Experts of a small language model: a variant of Adam for the experts.
Below are experts of layer 6 (counted from 0) of a mixture-of-experts language model. Rows are named router (the router's row for the expert), down (a neuron's output weights, with its number) and show model dimensions 192-287. Each number is 128 + 24 x the weight over its row's rms, rounded and kept within 0 to 255. Numbers have three digits each.
After each expert's rows: a language model's description of what the expert responds to; "comes before" lists some tokens at least twice as common just after its tokens as in all text. This comes from a sample of Wikipedia text that the model never trained on. Tokens count by the router's weight.

# expert 13
router:134127129120100115153129126127134121119125155140160128114141161115116147150132111144141118111149150128137151137170139121074142138151140134104151123129112116148123102110124123141138121100142151142158128116159126144133136113142153123104159174109112141146076123098134116131125106098133137148
down0:079121111117131165128099119145122111114150150097116137132140143091129113155173174143124173132122169127123138102101163118119167129113135147077115182090114154132152092097121104151104095132114113117103122173129115107143144116117185125139111119087132159137129177129148159145147109127128141146
down1:130133101158070133121134125113149155109117127118091140138122124122108132130173139130186100113102111123175138089126137103120160104134168144138119150081107109093101169137128115153130175138162116140159141133115156094142130112144142117158153130117186130122131130115114094157117111155147156093
down2:099157165095130093136142155136133075086125094144153113169136126152102141135101117143145148150125097114123149136043130124109131146128186101104110134103097129132137129103105144130138144159147188130158131084137141117097124114195127124153141118140133132127136131163120109102128128169111123092
down3:124134143120140110139115139122139125125095137133157109140175146148150153150153141138136132114107142157118158133092137120110111126129108125145128102138089143127184124115124087173136136151161124148127163154136128148103079088124106106106123130146138132151108173108140155109103104122155130111
down4:120134088126161091119106163102108096143102152119166125102096112134105135131088125149099110108140132119126124133134128143139126145138131139129127129106144131116131097108129135118129113152106110139155161095133133119141148157104089137118173148153089105117095155147155129132121142132139149132
down5:136132130136161140147139130144105103080122114075105145140170101125107161112140108187138125127113126122080142109088129116118117135135124141128100174151133132163139143117129086117117128112145148170148111136065089139109119091140130141134158136126105087082069113113148149158163152135120157135
down6:157147129114115137126112117135166159168161094132135126139162139112148141084142118123100137140111150125129127141112097116157121122139139151158101156114112101112119158105122118125134139117108173124149154142170129172139147128082146113080118143101144071100134173111113096070121147156130104136
down7:185132137118167113119098109123111089121122114165135143161079103130149175092102099124150135138171117171119095124157121124109147122121139087129154086116105132106081156138156153101178132144132074114170129114124125139126110139137107123165131143138123090106164130127159119113122113101050084175
down8:134168105045143134126110127141079141079173155121075120127138117134128169113130114132123087085129140120124155133165128128169136100121136099146097138140105130140118154093124099139131154153136156102100199115136110127152095105159108126104111152144114153079158108145112149140091125143142125195
down9:083103140122127138149135066120150122128112096132109104139129122129089137124122143138149140140110154135121115118099100125115174106155118107125132164100117121128108187143168161148104131070141099171113135169125145106081124125089137121152085138108142111110124116141120091126110125161152124111
It responds to: Common nouns right after the, a or a possessive, often followed by "of", e.g. side platform, role, round, period, season.
comes before: " of", ".", ",", " in", " was", " for"

# expert 18
router:110146180126107148147150127141139112140163075113138105133119143120160110137130162162120099125149087100115073136102136122181131168120150132167159110158172107176146175143146108116120129177110122116107125102112141118099085159121101142150112091129115151110114111125095140134115170122130118108
down0:132119143143131149120124090113157119104127150124115105103143138120164136145093100155133120095156103142148097090072128132140144123143121135155141166111125136123133077176130136127099133126122091147022124139125123131138145101113128128179085098108114111137133120132126114173112137146169138114
down1:169097111125079151142101139148134118150109142125122117113110110080126119106152146150145133134121148127141117121096112137129117171094104160117183134090111127156116100126121110141111095103127128116113102133120124118138098165162101152095153132117106118121124155129097067153175093085147086098
down2:114108131126145185195159119124145170118131139118142142187141106101176101159097151173136166105148108147165147127136097118138156174137110138109143137136177127111135129155142163116156127114142123122123134115112087100126154120142116150102101092139123129100125150117161088091158125110104104147
down3:140115134133147122140115146130128105088139121169076077125108092096148106150087141120126102096133116112093089109142122131104092138141140126172141098092136144125103179103125147145144136128142105067154106122114129132125146129115111110160098158130119137116121111117098167143083119096112090159
down4:118124071094104138104153143095146119129124107159109092162095117134131129051120078164099151143144123079114097130093158124125165106102152148127107113154139137137132096144136097119125106129115157152121159150119087118125154151150128115151114127154089125148154096094171147146126149175148076105
down5:148155120128158098143095157099098142140149135160111121167163130096118138139087148145118141117104126131139135118141125172142105132166118126121093067101110119154103152178133108073119142114142087150142136123165135132112136106173140119120102123141082142165138114124127131148184125151108132142
down6:124142136105110127150131156085112095123095127143166091124121111114116109117141129071137107130133144133121090134093139087090154144125104172127154180165155083107072102086184109137117113155135117138110143127111133112077121137169187133167114168145145114116127165136126120126093161113131117119
down7:115131148127144128133088140099113128148116150141148191120177145127153135143108122149156099136152101130092164157153120105152138117106158094109161133158134139150155097124167156113104141173141143119119148145090136070115122123124133107150099105143106093130173138144153158147120145094149127110
down8:101127164101121143089131088176101134096115120128093126138142135094145140098157084123135099090159150140128115184117110114133109132115111130161124089132144159127150102147130145110128130132130098105121137132144144093081135106102135113094087153106125196118126138177164109117125130160120160091
down9:124098120163095140141136137088146114099081150080126121089123161130103080132074122158118098132126143151142105162062168120140175128113177127151100135141091140145093122132108112134137150150184125126156117155127134138152118101162161090142117123132148161126141133104123143118112147146096113125
It responds to: Plural suffix s and other s pieces ending nouns, like books, analysts, towns, plus S starting foreign names like Zsédeny.
comes before: ".", ",", " and", " were", " are", "):"

# expert 27
router:105149135099118139170082173123165106130140134125094144161124117135100135172120165147151161142108056120158148135127120150163100124108126130114110148124120152122163130141098139090111113142119123112103099169111182120103130129157086150123109147131117126106159087130163134147127109144166143119
down3:110148136108136082121106137071143156098119125161127102123104106163141107109088133144077120169180109122162148175049154150111131151122143121104130132132121115093126139129134123097125132171156141100113142169140161129107120135139114126106114121132123144105152164125124117156146091144134138069
down4:122135165130165149103134109109143160162144138174118153110124108130137158097137117153071145148143160126133155115106162105098156080145154112134113160139145136098137136150154138146117154101127099105091113108117136172066108111166139107138112135114098155149124119095136117141130104127104109121
down5:108109161122139105112101122168123100140084124149142124134121156109112159162149130131131105157148176151129120147161184123130140136154102122142149125108112130140163121143134141134166117105104136100133134084111100099166133115132133129183130089124148067140092143121138080120186131146118128134
down6:129121147092117162132115134153141104127133155155081108109133087125113126160108116191146147108154086117152106114088144118066147111108127133118115109148095178135090149172131142097176157146103142125144091116110140140125134108142116134148081144145060126127161091127109140136114125145129126112
down7:133129146165135145173115145126127178112137154128133128159108096182141149124109102104132150078087158151172134112168138113117105107109134112160144159172156181159139179146145109103151132121161105112094108134117118116107116101147107126139158105103122134136161148150143100166110138103176143054
down8:115146137085112102117108164094137114136123127128115144160133147121108153144104126132131169116123129125194106127128129136129118130124121155086108113108136142136127166069147134141145153177094135124106112121113122122108090134158086134174080150177113154118148150158139120161104084139097088125
down9:097123115106126141133148107138162150124089150139148136139120127137158143099093083087131105076068060105132122086071091126126177103102158166114144145130169166112097115143142169129127110122183117128122144144166171153130102108144134124160100145141109115135104107142102170111113129141150176147
down10:101140143131142128119106108161115116154118113105103172099147153164135128144101144107163107104143146150144099106160151125116122108132126125200167091103114129137160074118158128122106156116184157121108132154122120156135108137122132105130151103129136146071107153084136119147189109180155093148
down11:175133127165163127155127109117165138177148130095137152157108105097061090139104124123101134138101108169142122131178147145116142177103098174089127153156097109163153132126132162100128155145141088129119107109129113125144104128115144116130166086150119102111114137127136097142140143126076118156
down12:136115147100112079113100124093146141077183142105141122154163119138148136115115125136108131178134108148165115129124125154125151106111107121077134130133108144109118087155169125147076109171119160163140123157125117146158138169101103118137145159129144112165153165114136102120123110102149097160
It responds to: Numbers and pipes in sports statistics tables, plus was/is and profession nouns like politician, actor in biographies.
comes before: " |", " 0", ")", ";", " 1", "+"

# expert 10
router:113147131106140138169125168153147129126105105124119151128123121115135114131145148122152152089129088155120122126119118127154126137144183110126153151154174140114161125140110160123088132070123143147075135145098138153133136121110126143139106090120129164129152128124142121116105114147110119105
down0:130137084169124137145168100105106145086111110174173123154133104129159122124143132124120132118109132122152148102136135124117139156124102112083122083152127190161142148104121131146148130112108106076121107141137114119132129128124129170128089135110102133127173115116111134098088141159131126152
down1:141115112113113150142122172096114145092101136141117112143101140162165109111104121110137108134100091170120175120149134137104129130106119171135092167106162133142145149099124124070092163133141103146092153122102127154127104106116134118103133144193177177136100126121084169128112161120108145145
down2:125138153102135092110144124126106119106161109116114156157120143129181087116119126114127151114122128112096086196109132165143099124124122146126139108145166141119141138135139132109118119131104129074052123149149134137133123111131130124190155079181097154130095133115154109128121128113118110147
down3:144094122143112121123116127116164111141155073090099113193158099111120116123096112112153124163132131110154121169106139118114118104132104113161113147076135086109130097130116097129130165168116149120148139098188105135119164161103149104112179126139138123115138120151119116118170126131139143108
down4:077129132113158202126123122095157130088131113159078134142152098148121109126195136111143095149124145140134134157119169140105099139108114170132128121172138131104123091139142115130158148117103125118116116144118085089129170133147129087103104135131188173176114132106118162175149132136093152129
down5:092098110138179126144134119143104147159125116129118076078156118128114152108096139161136138119156118127138146143103159137148167144164114126115130104165121123178127125150108116101130097179124096141119116099135144130162162163116119139136059154142137087102131137113130123066135137122116168102
down6:127115118112135094143149090162144144125081117124147089148094109090130112140113182117100130144092133105146115120093085175152140100071135134152148102132119119130104120119112125128128131118136162105095108104104109156121169177139142130146090135138102112084116159114186088113191142145094098121
down7:106116072116070144145140140113151145139133109131116117130108130117127146107143158137126112146133172153109170122144159117136121153134161165158064122044150094161124154144097105119128132126158111120116138130148134122116129118106076152139133102185123154140126110113149096134051154072125122138
down8:129143134164172119115094119125113149109140106126108106102120155111073117126127111138150138143060123092125143103159108143105099129121149162117157100120127108170130120132108113146100095121109110149134169125133106105094158141131135174093117119141168118124117142117118134124115131117115138137
down9:092162085082113140114104099114133133102129129129164150156150135113149176122108097136114130107108149166104103119063098140124106149120064089176121166093169072111145146117145152151198113141139129084146156169141118106151130120116153154125127143153110123155131145098167154156098152109107118113
It responds to: Letters of three-letter country codes and short table cells in sports results lists, e.g. K-A-Z, F-U-J, BRA, AUS, Ret.
comes before: " |", "U", "R", "Z", "O", "I"

# expert 4
router:083099143153148144106140126146120119124140157099116124119158122085102114105130080145123140157152165144100167138151131124095142098131142109125147151134134100102120175119168109127139163123139143115126154129125076156138148138108120080121130198112150138119101109108121101114112141119142133130
down3:060117146130129141137080149094135152104114102087109146150093102115203124070082160111137106145162126144120124145085109065147105124156170085139133139137144100097092126132112144151130113168087111121097127114090127174119132152162125106139131154129122118106145107131149100137141141115111116158
down4:144125150145138155103157115139132131145121108129113111144139139097140186137173099147130098096139145140123140141139125094110149142110095144148094128128105140117101135117146096152116155139096109140102137141096112157139150090137173091111102123123120115109132105114117114171122162107129112138
down5:102076169167123150133133125120115116148083144158107129090120154153177142159080133102106164143116107081135117105075101113161120148130144109140195157157124116045131106150124133082153099107107139116114114149149120110142103148114101122130112148112107136071107125111119136139118105128127139118
down6:167118165152158146109141133083135122159119117102125175123181149146130123143106111098141104130155079109120189123078106130131125126118112150161167135100110125136107118150133093137138058152151127138088124097141092136138142136111142110111136119141148146085120142103148103122100151114128091111
down7:168138142123152158153120092122127120145155124127115092136116115136098128116160108167088140084071149101142115120089145134144160164074142091161132104103153155104139105111133132150150086163156124132095109153134145172114140126096130100139103165119120166103107141144110118132119149157146163125
down8:135131104117134095111124125130055141090094170089132127142182120154124133142132068133115101070169160095101164085166107114151149066158103117153094164098120110073108159122116122150086141154166146110150153103109143117156098154133110142124107149110146140135109124125122133145107129111119111092
down9:072183089149131163139092150125104103147105105132164110163089143112142149115114111118105152103123145125138138148177109120138096161101136114132095115116133132134115158093128122140114124121111105143163106109139104135136078104173148100133139132155135096122106097146108134147141113079132185147
down10:098144160138134133117137125099133123112044126138114135107150131141090093109125155140175130150154132127092114168170134090095099123130136154123157112113117124128086119118124099152083110123172119174123134131133100114138101104123154155139120135146140139118127079097099148151160105142104142173
down11:115133143131144118103126102116120095185093127142168157150099125117148101132160132126127182109108129121120122152130132146191109147116098136143149133141163122150094088092123121140104150142114088146102102092147102133151137147120111149137124160102158150071124131132161125133075112127115159128
down12:119138122159115075104080125096163114108130147155119111125100131142121116129127112126107112135088134124112122121001100100143149107114111132162147146144123110154173129160120157132126112132144136134139129141177142147121128167112138113159120136143127140109140107100110120119088128175166118106
It responds to: Commas, periods, semicolons and conjunctions that link clauses in prose, e.g. "However,", but, where, when, while, although.
comes before: " the", " he", " and", " The", " it", " but"

# expert 24
router:093113134107147128091131108128124130154135140102146169150173131139099121150146143146125114109093117086139092120119125160177086154124142153164087118089159146108122144136091140093114106149108098138124128130089132097140167102131109103128119100167099093124172152153140145155143143111125131125
down0:151157088150126152111139131123133121129124134137128139129157115131099143090158144154087156133111124091125170132074165152126088151112095081100094126152116129097166094132110181084108124109157123113111121173125128110120142118106127115093135138166141134150155176169151126127122184117128146135
down1:110104115095150172141156110128131119140107138146117122109188143129119118139156155136125143122120101122142096130024115115101152140137124124140130127141094115133145101133131124146134118104151159150131139122108088114141102166133152149144148101149115120144144140103125103158157104115112147160
down2:117094145113142133139138148077123144129128106131133147124127126126094115115089131142117107120156145124084175092095124162134125164153127130142130132117156136144112122111149120100105093122170122138064139142152118140106115111130102100096113155130126115124127150133154138130142133127161091159
down3:142129123103136114127114145108139182110099127143159146114111144179105122143093124132154077158116166151127123137121138150146156117126141141104128159074153157143108128078129116092158126127164156130149135106087116173131126123141122119172121172109112120129142155129139082104118116099130115163
down4:107135120160105120110129083130121163102117127075129125128125122129125162141143135132165062151111093154141120144195152116123108103153118067072117087075101157157136093140101171111135136138151083088136087117175139115145116135144133104149093119140110130080101121111157127114129124096121141116
down5:128129150171160105095097168099107175141136137165136189133194142143108114119117133151125149144140099100118125081075165174138087152137118100165123156142194107136168091129141151110133154143140121161085123114115137120095108093130132136108130120108130141137141147123177136119130100111100167148
down6:118106148083149179111098118153129106140137150136112134137118114124116128154109148126110094141075148130080144169066101120089115164100143184139080102086125133129133166145112132113124168161136136093121114135102141137162128148120150154126128101121196091128128124136170101130119131141115146114
down7:141136127113093119131132170112129144113102151111102131166164111089075139100118094151093114127137135126133125130155106152158157138132088135121118131101125139096161113099129133118116152116150160101117113083097122083142142119164124151180164149123122101146117157170113149127140161124130104160
down8:171111153136115117135102157139199068129096116113118117103144095135140119155089145100108132136160114133124097105141147078170108159146138124145149147126149141125148143150146115102103153165133154147097171138129146127094131106131154097100130128128142122140115120136166097138182159136145173118
down9:112132098132135175152124143155120162105103119121117107132157115125135142135120077102121140124101102117139130143097131172147138163137104117103128154141084137135127107131120136122099120173137138120103133134095098152140072092103133123101103171138102132154144067123162125126093151138143185117
It responds to: Digits and degree, minute and second marks in geographic coordinates, plus line-start dashes in infobox lists.
comes before: "′", "″", "°", "-", " •", "N"

# expert 1
router:122128113119162132134119099114098128108114106161084137116136139133167111086111125149125130118100094120086138178126121106111130134147115121150126153135166142112138091112097157076107094162137087140097137169149155139144115098129137174134095158127108126144099092104148156094140124132101134172
down0:133169137149132141105063110151141139138147073145149097187167114122108126125101087109200169097135142135127116122062107135142150159113123118105108112142090150162180124134121131127141111144143138068091103117156148143140118093142101121170116139102085132130073095112130128165158139117133118098
down1:116159190115131122121143179160095137136146134089162152140091112076121154082144129110112116087102141150125177149168102191126100126105110100121132103145110125128112130130164082069151141161157159109130120116097105105145088110117196127150148142149133095130109067091103148130144133167127091118
down2:133146182137110116121139126092129103101100129098111147115133103147176140137137085147131114101144170138107121114168160141138103108109103128137133154125144162112114100124141114144148135147121174137135126144133143097124140089166185121173168098154089119117146134115154100108139146077122125138
down3:119129140113149128190188129130156123120114112139115124163148126096161122153125169144078135108139099130119165142069110185191104187108139156138129137145103087137120128143124125142124130113138130144084134098107168081110140170109127101112105101145101104133143153077143168147149127129123134124
down4:104144122147104166113130153121057095098127153133133088127115117163133171105101135152117120154163160129143146138169154135143081107139111128149126116106098103117091130118106117126136134125167147138137102100138110105140161149138136134155110146090137099113149133108134100098062136136131171178
down5:156130105168088126147105117142123126167161177099156119121115166139120084109163117155100105131127110159144100136189094144129150136167154136121113079134085117132125125104123114168108147116129121108122131169135101139086089122172144109134168177121132134137172114125160140143120115113156107092
down6:122120108126108135144117122134174086105124073129135124181121126113098112125087173103143143184160090173125164122170137123121095152150152136103127145171127169145147134092154148114093142076169134122124136115103140117131095136131097154167137144076129166090094156149117110165103100137090120147
down7:106116139132130110086108129133163074074125159114137135154125105144169119124152151083116196109174116121138162105088133156148112135136167126082139169133157135145144130166171118130119113139083124133113128142159185153150118132101152125138168094118130161122106157134061164117109109132196075130
down8:092125099116136117117119148112155182117122096118114135147118128167101152140103127102072105127126117133125118144167133123120070140124132103148158130116138112108150164135131128135127095103122133126129156139137170121141127126145128158123130086128123149106150140139163138102149120182090101135
down9:137093158074122195117136103155176112140157120141117081155183122161139143104120114110126109124138135114120098098122161112079134096138093142120137162142109097127122124141133137107122135152105124109112105090067160135135141100148165114135118136144165117138121099124123108117130103127144122158
It responds to: Dashes inside year spans and scores in tables, plus years, months and "In"/"in" before dates, e.g. 2005–06, 79–62, in 1973.
comes before: "|", "19", "–", "18", "17", "10"

# expert 19
router:100113151133164134181076158094106124118103097131100122135112111155084126141074127112151130161121120149142131127106101135138096122093116146170093117165168187119145163140095141133097132137128094085119167170142105107138137125135108158147095092142123131140121102131114125106116134136139160108
down3:131122116116131188112137104158141127157144132115116094099156155156116135104101100065131144111149147149136105104088110135113154110073174141119134134114145149146095123144132126167168112129165166155126127130118149136144152116142108110101141111099151131104131114099098120107118128106124133167
down4:101120131129136106139121124137134162130097110076116108108116150132164097098112184149135148125133117144132119155180180149113137123174134157126152126140141127095135093120110136120145125094156114120121137120120161101129114122111150126106112159140134106129136091149138114160121164158134125117
down5:095112146112120129110124163125110174155135174149119136133127101141138081132154171153174132138109102100145084132114183130113136100105092121157148124134118118120116085142124126098102149176120129163154115124094133141137135071123144120140139129077164103093139141166106113120129089141127102156
down6:144175116147165119129115142095142157086139115061151105138106115111139127119118119144124170133110135090077104153073158117163117149113101071085100100183094092133113106111103154127104089143136112152116079121114120114118152163134127155147137101158134105128107161192153138139153149087096090136
down7:142112109124127100193133133135146108136107166103133109129134098104120091095089157139142125072104127131160120112137138147165122143121140101137098128115079129164133135148085134154106135128132104124127123124136153098131099128104102113096193103143146141158125129109085105153113132111055101162
down8:118114124090152145124141139115116085163088115151119123175162120135141127125130172139188112129130140093119084090145134124117141091113097098142124122136082139102160167134102137101129148112152110124120138159125133131074160114147109116137149130162147138155123111108095132091111116124126112137
down9:117112122136102118145165112163165083132126127141112152107125142113136108123127108135117123125136115144125165085142129147077119139094139147128138159116094098122161122132118170108155126108132164111118142097106157121099110147155106122135126125135111148092105087151116138159121157128182123165
down10:075121096150155143141098158156114111108096097149077140157158160107124092110134106111160153126164139140141171143061137146100118178125064135134127094131158116122176092164171124100112111127119082128145105122133164112145156124152116185107116130122126093111184168106145133124138140107096113116
down11:149133148146071098110161136135106166115130116103146121093127110145109091113140156105167136139096114110163167170096127113123107114137107155115131157099105138111070179126147138112124121131144179163121153137118129123085166128144137185092129162133145136104180129123140098137119090142126140109
down12:140101110135105115172173106180108087136141132131136118118147098126129129127155125106133126163153157095104154113219120130097144135136104116175133094134103086150134155108141146115109156091139163118132151143100109152108140100130137167118110110121137108111135117128141112112096124162156085102
It responds to: Colons, dashes and commas between digits in track times and match scores, e.g. 3:51, 4–6, 6–7, 7–5.
comes before: "0", "1", "2", "3", "6", "000"

# expert 23
router:154097107153145073107114139090115108114110186080121151148100132148181137126117130095132130164080154130137147152109162157107123111125139112162127126119135101079128169159144114147127172102130121140169110130118101166144136159115173122149134156132141155117160127113131116116067123127128091146
down3:146098100130139126118135127095128145140140143121120147111095092152115150101134145106139139148147120141124108142048132108107127147127114148155104169156150121095062172110144095117133098168123100154134159097144105161114119118118142086153115168121130097099123073139140132118154099080114133120
down4:117115149099107149103158110146158134127104128088136112119108137084160134094120127154166148105150126119133123139128163079141119173126115125144136136162105157119135155125099132144118168131122133142135101114137145100123106137135092126132106121134109110125141118159128115188160159117141137150
down5:086117105141171162136107122110133181128106108139164144123149101144125135185120130073157133150125153112112120161080140101123138177146129160135125135105131082159188148132121088139096123159140113122152120138123137140143119163126125168142116111137116109121139148143114095131091150167161129153
down6:138097108076125077115112110095133117152118129134125092074101108185129127064128126127140064127129134159092111132146139117124133131111146134144139107151117084123163114108131168128183131127149126075124123071109097161169143111122152128141132114111130146098141135164130100133117137144116163146
down7:139128145114114163113142112157131117137118137157140143145127106114115092160135111133121102123131121122167093128229143106169099145135120137120165096152120140131134095139063125130145101158126112115167152134146148124175160103182104147074146111100117126095114111130159118139192139139135157121
down8:134074146118148105080145147120060111179121133141156108111142129194145149097107131083140139124136116138117142115052135113173138133153140102111165136167083109099128169128166109112106147121146128094098120108170137158120123107066133121177085129119068148181134119160137088145072115105139124126
down9:136141140140161131093119177145096090083131144138151131106097149144093164094130135124112180165114124129115124154057100132130147131130086091118120117129110110113109129139181091136072116135133134097179118146124103148103123139108139148124124184130119145149174118149124078110134084131123116093
down10:119119132130120107113099123157098121125128151118093144099136126100090085131164118155135126136138137144135144124173142161153124107124122109123153127153133157114128090139125116122106107147172172163115135160136123106118103126112121143144126144102081120113165147101104153112105142168152102133
down11:137130105116170172113121089106123130160148115146137169168128152138087142129132136138144156085140108123099167124234145114117163115099097125120132081131134129107089104111131122127146131122139127142117140142142115111093108126122126121120138110140150180141124147144170101113118134117120123154
down12:113121126140125181112124083102135177158121138113137118146144138137135133175153145165115129134087118103112092139052106128077181145142173142157121135091088105138087134084144202115158127121108129127100152166144159136098106143111134126173131120103149148130128120194123125123083127125104114180
It responds to: Participles and verbs after was, is or a comma, such as used, named, became, played, listed, plus as in "plays as a defender".
comes before: " a", " as", " the", " in", " by", " to"

# expert 17
router:158144119127119150098123122121125112117126188103171094115146130101141109118137130139130139153127165127127175155135157176078179156114124166119174096119063102151109154110156143160126113123117097127159137096165098160055120146108149084096170192114158106110137128121136093071103130161100130144
down3:129132097112111160129172119156113152111160154118115119162074163130123130155093104147158161114136116093124162129118101159137092119132097129121109102089132133124139131130117145134105098142141101130125076147099107108139113109138082143132125132104129114079153140133142135121145139139151116110
down4:123116153163143113087150119150123126108140096148127148125085114119145148147136127152113150137166144147168137075151099105126124151124101111123150109134130151132098129108132133169120121149134100113084134114082131174104119107149130100114132131119114093131109121136126114123151168124125156129
down5:108152114130129117133117092135104134163133105100097131123141122090123164088162119139188139130132127129100140152129129138177137089153090140114126166150109140086184138126120148133133167104155125133152115098168137166125140136098133147143092119148127151113114098122131148096101126146161130154
down6:112139153116085122143155148133150192129131098113119121187096101122158135101093157128138143119118156126142140099169115136105129134107092101109062121153102079149146155107149130132175204113133101092114127165128116149143118143120111105135146103122137126106160108112109079129094129122150141103
down7:138146107135125117142137135117124130081122086145060096123078138117145119128112147093138138113158124135142139138133101126159188151162109125091126127117109095139110130138134107136116112105143132076117127170113092139146136147173115124102106141126155052166134154116119203151133100113110100123
down8:129103087142145128061108131086123087103120166154180037107159121153142107165108107126155166115134151125103129124133143149131139113108130129106150131127136085120159131125110139144181127091134130098102117149111090135168127105117094124151128155163133146130156103158173129131129108154144110138
down9:150139132119127079145106129121112105089137175131115117134125160118137094141133154105114123101145106114117129136176133132165152104124141121146127120119167133124142094094118102115140137136091133133199098099122110096174134084115155117130136122172132103151100131111110130144162125132121128114
down10:137121067142131127148115188118148158124106090099134129134147149139131129094113106137118117130135113120092143157082150138106145140126165148133126149139145060107133115093100154124113119139125138099103122166148123143126148116154119136145123141101078157119126093099163123158140138142134122124
down11:111103127129130153137155128165122135123131144153175114121105151151131146120135121114099153105124080127144127133076080097143104125132110126145134089114105110115110097140145148162101113144158130162128169143145109118134142112133133143139128122124153103098135113179160140168115107122115139156
down12:116137132137127155138108127088101130098131153139142147126152125157136147125124152160125127137108152120131170137047110115132153056148118094145119124125138110146102118089122145131108072094150145132155117116124165106146104098124132146133166161148138158125159128109129119159124076139155092122
It responds to: Ending pieces that complete a word, mostly ing, ation, ative, ure, ivity, as in vesting, tentative, pleasure.
comes before: " of", " to", " and", ",", " in", " for"

# expert 29
router:146099166116192083166133142106152130119156193098119119143160100155134158102123123134138155084142125123128112134111103118116131078148149136142105143090101124063127101124143132147138160108109130133178141136134139144108148124104151130137159167159151134114173120121142140120123115129124102089
down3:113148169141134149155173099150128072125113121093109106085100155130122124101131146146120115091137118143113136116091107100096121174145130110137127101135177078122133140143133111151155086114113123146104146100111136149118159084141158133132109129134108168121130141117156146097100164131122176141
down4:130142107119127117078100142119144129145123104123090182091156166150154098139096141141113110143126138135122105134132157105122120127107106195161144124136126110133086095134139099146100121154147127126137140074110108122121143160143151099150107138097123121121127112192138099147099112109100134136
down5:122106117163139121083112138068087111108077122190096157092113146134156094088120127119115107131117123126142133116089161116152140093133084132186130157166128154156123107128161173131164110117158152114142137103130114125122177129166123113102102143091103136128159171112124145113145129150118085140
down6:162138136139143197151124085165139102117159101143148124163149137115142125128172158138138141114109085127127116067113130177096152119103123124127144119141109153131154107123079119112122135110133071114114138141084142115111140168112137086138144134126134150121146098113147158148109078115125115142
down7:153159108112076120153104130151135125105116109152098134107127127130148131128160130087124143119130155155109138146225138090111104106122149128133144096125101111148124105099136145116132081155144133147124076146139134120152132077148167158132149117136141131127118112177088139117141133137091123118
down8:131093139071077101147161096178132109131178114148160132126118150132114107105148101128176128117150107129175091123144111164098132130122137148095125105107111130171123148153112140119135091126099108136108119138124117094092127118119114127110162188109095104118162127158135138182131108176145178146
down9:074141119123129150135147138106152150155157108133102146126096167125117126104141079137134079121130107180129088122172110115151140145126128147131115178099132123134167182134085143116154152121114082120098164134084123139124102146147140134123140107131078148160168129151131122168135163131122140124
down10:131124104099125120121111131099179104120134118117135131128094102097099116083092095077136102109151136125145125069152108141081133069105144178121159112158130149161139157087091128084148147150119145084093151129127120119145142168124140127148099135139161132161132114135095103102143118105105119165
down11:088108172138153091153132129150107120162127093116111172098112140112118147077132140131102149111148110106108170121114134122138147126109138176119129142134142146120134153104075139172153157108134114090109158122122117151132132141125115125118120105103156130105086113122100136105136085129120161146
down12:121102110107170123135156127142155117119150111142129139123083136113148121124076124118143111147157107127087095140104154161093117115116107178186164135108157145117109157087121174140162142132073112144088131125124124116160157102134122131072133142134143118106136144136134126102112165152098105152
It responds to: Prepositions following verbs or participles, mainly to, in, by, from, with, as in "signed to", "grew up in".
comes before: " the", " a", " be", " his", " an", " their"

# expert 6
router:093122130101168162076182148127154166131157121115134171104160137165106118100169131161155111159130103105147115104113138142197122130101103128171080147112103111131121136139120115135157165115134116133101153138110093086106146137141112172140116158128115129097159156151152128152116149143149128072
down3:134098086141163150112119143111185142130132094180128088157122136089133170121130114130159147131129169136123148117125135147142116141121125170126114118133126170129163134114084138141150129116153135173124137140100128154142145110135145152097123135133129116092124123134138110157140127131118143086
down4:163158143095133179126151152097086131097126139135109143103094106100078112165099128141120141139155160127119110127158120138128148134163167081129126107125098139125108128131087155101115111134145120133135136102137123111126131124123122142164121119141153110129107132072146117087090116155152115146
down5:098114115121111124140148141122095072099102152155138145136122136101110111157143076140131109143126074161155176129189137101127136143136129123137133127169102133140110125137109105162115155099116139128140124145138107124143155151104096144138186129047144110103148127125118146113139132112138107116
down6:159118088133134113128157126098106181131099101151115118133116113130180131097094164113116174173150187127123115118169108138112103100166143093136138143091124126108172137134090140149121111129126123089154109097085119131135174119103120095103124111135111097150127093143110089128109098125165120159
down7:142105120101119144134134095124126136084144125119153100080128112118156139121150091127113098138182157108085106120187141135125143110132204099153147083112094150150160137161144122108110095112117127125173180140161149111150128128165115173124122111120103103137125146102152135099115123146125150057
down8:149153128146154096098102108133068117124158139120148127159131154143139079124138147110097141118126130128153119145182115112136140136100147090103119113116138151102132103147153171077155096163059122103157115107116150111100146162137163092126160096133105161159116112157089148124138148165159123147
down9:121144119147140126137141131101108160125159135130143091094133149135152159070146111162168119136135159144095149122141083136145099140137176132092128061142058095148152130141101127090119165092120141133146125123126068144147101116138136115107122154130169106133130126116137160136102112174125117138
down10:132168113165099145153111119177145099113150098162120133154145130098075091124134131116082112190156122113130175124121128169138116140136108124127149121129117152141162094090125100115130140104153130144164128131089175140119139081149105098129158135095069092137099162118140105133139130115177127123
down11:124129112161213146105169144131174153129096127099150169127145166170141132146125139114145102104118135140126113104053107107132133110147145129077091124106144117163178145120110090085121148140103111133139108115099166140105114115145143101126100123103175102146118119076144129106140140146120151113
down12:142116157106155136091148166161134134119144146135117109098126079070117068120140138154093142127134138101110164076166094152122152109114143145094141093126136179110097090146118109169126122143114121085137099169109134133092122103147113174153153132126119149121121156101152131161131119149148098149
It responds to: Final words or punctuation closing place and organization names, such as Avenue, County, Airport, U.S., Regiment, in geographic text.
comes before: ".", ",", "\n", " (", " and", " in"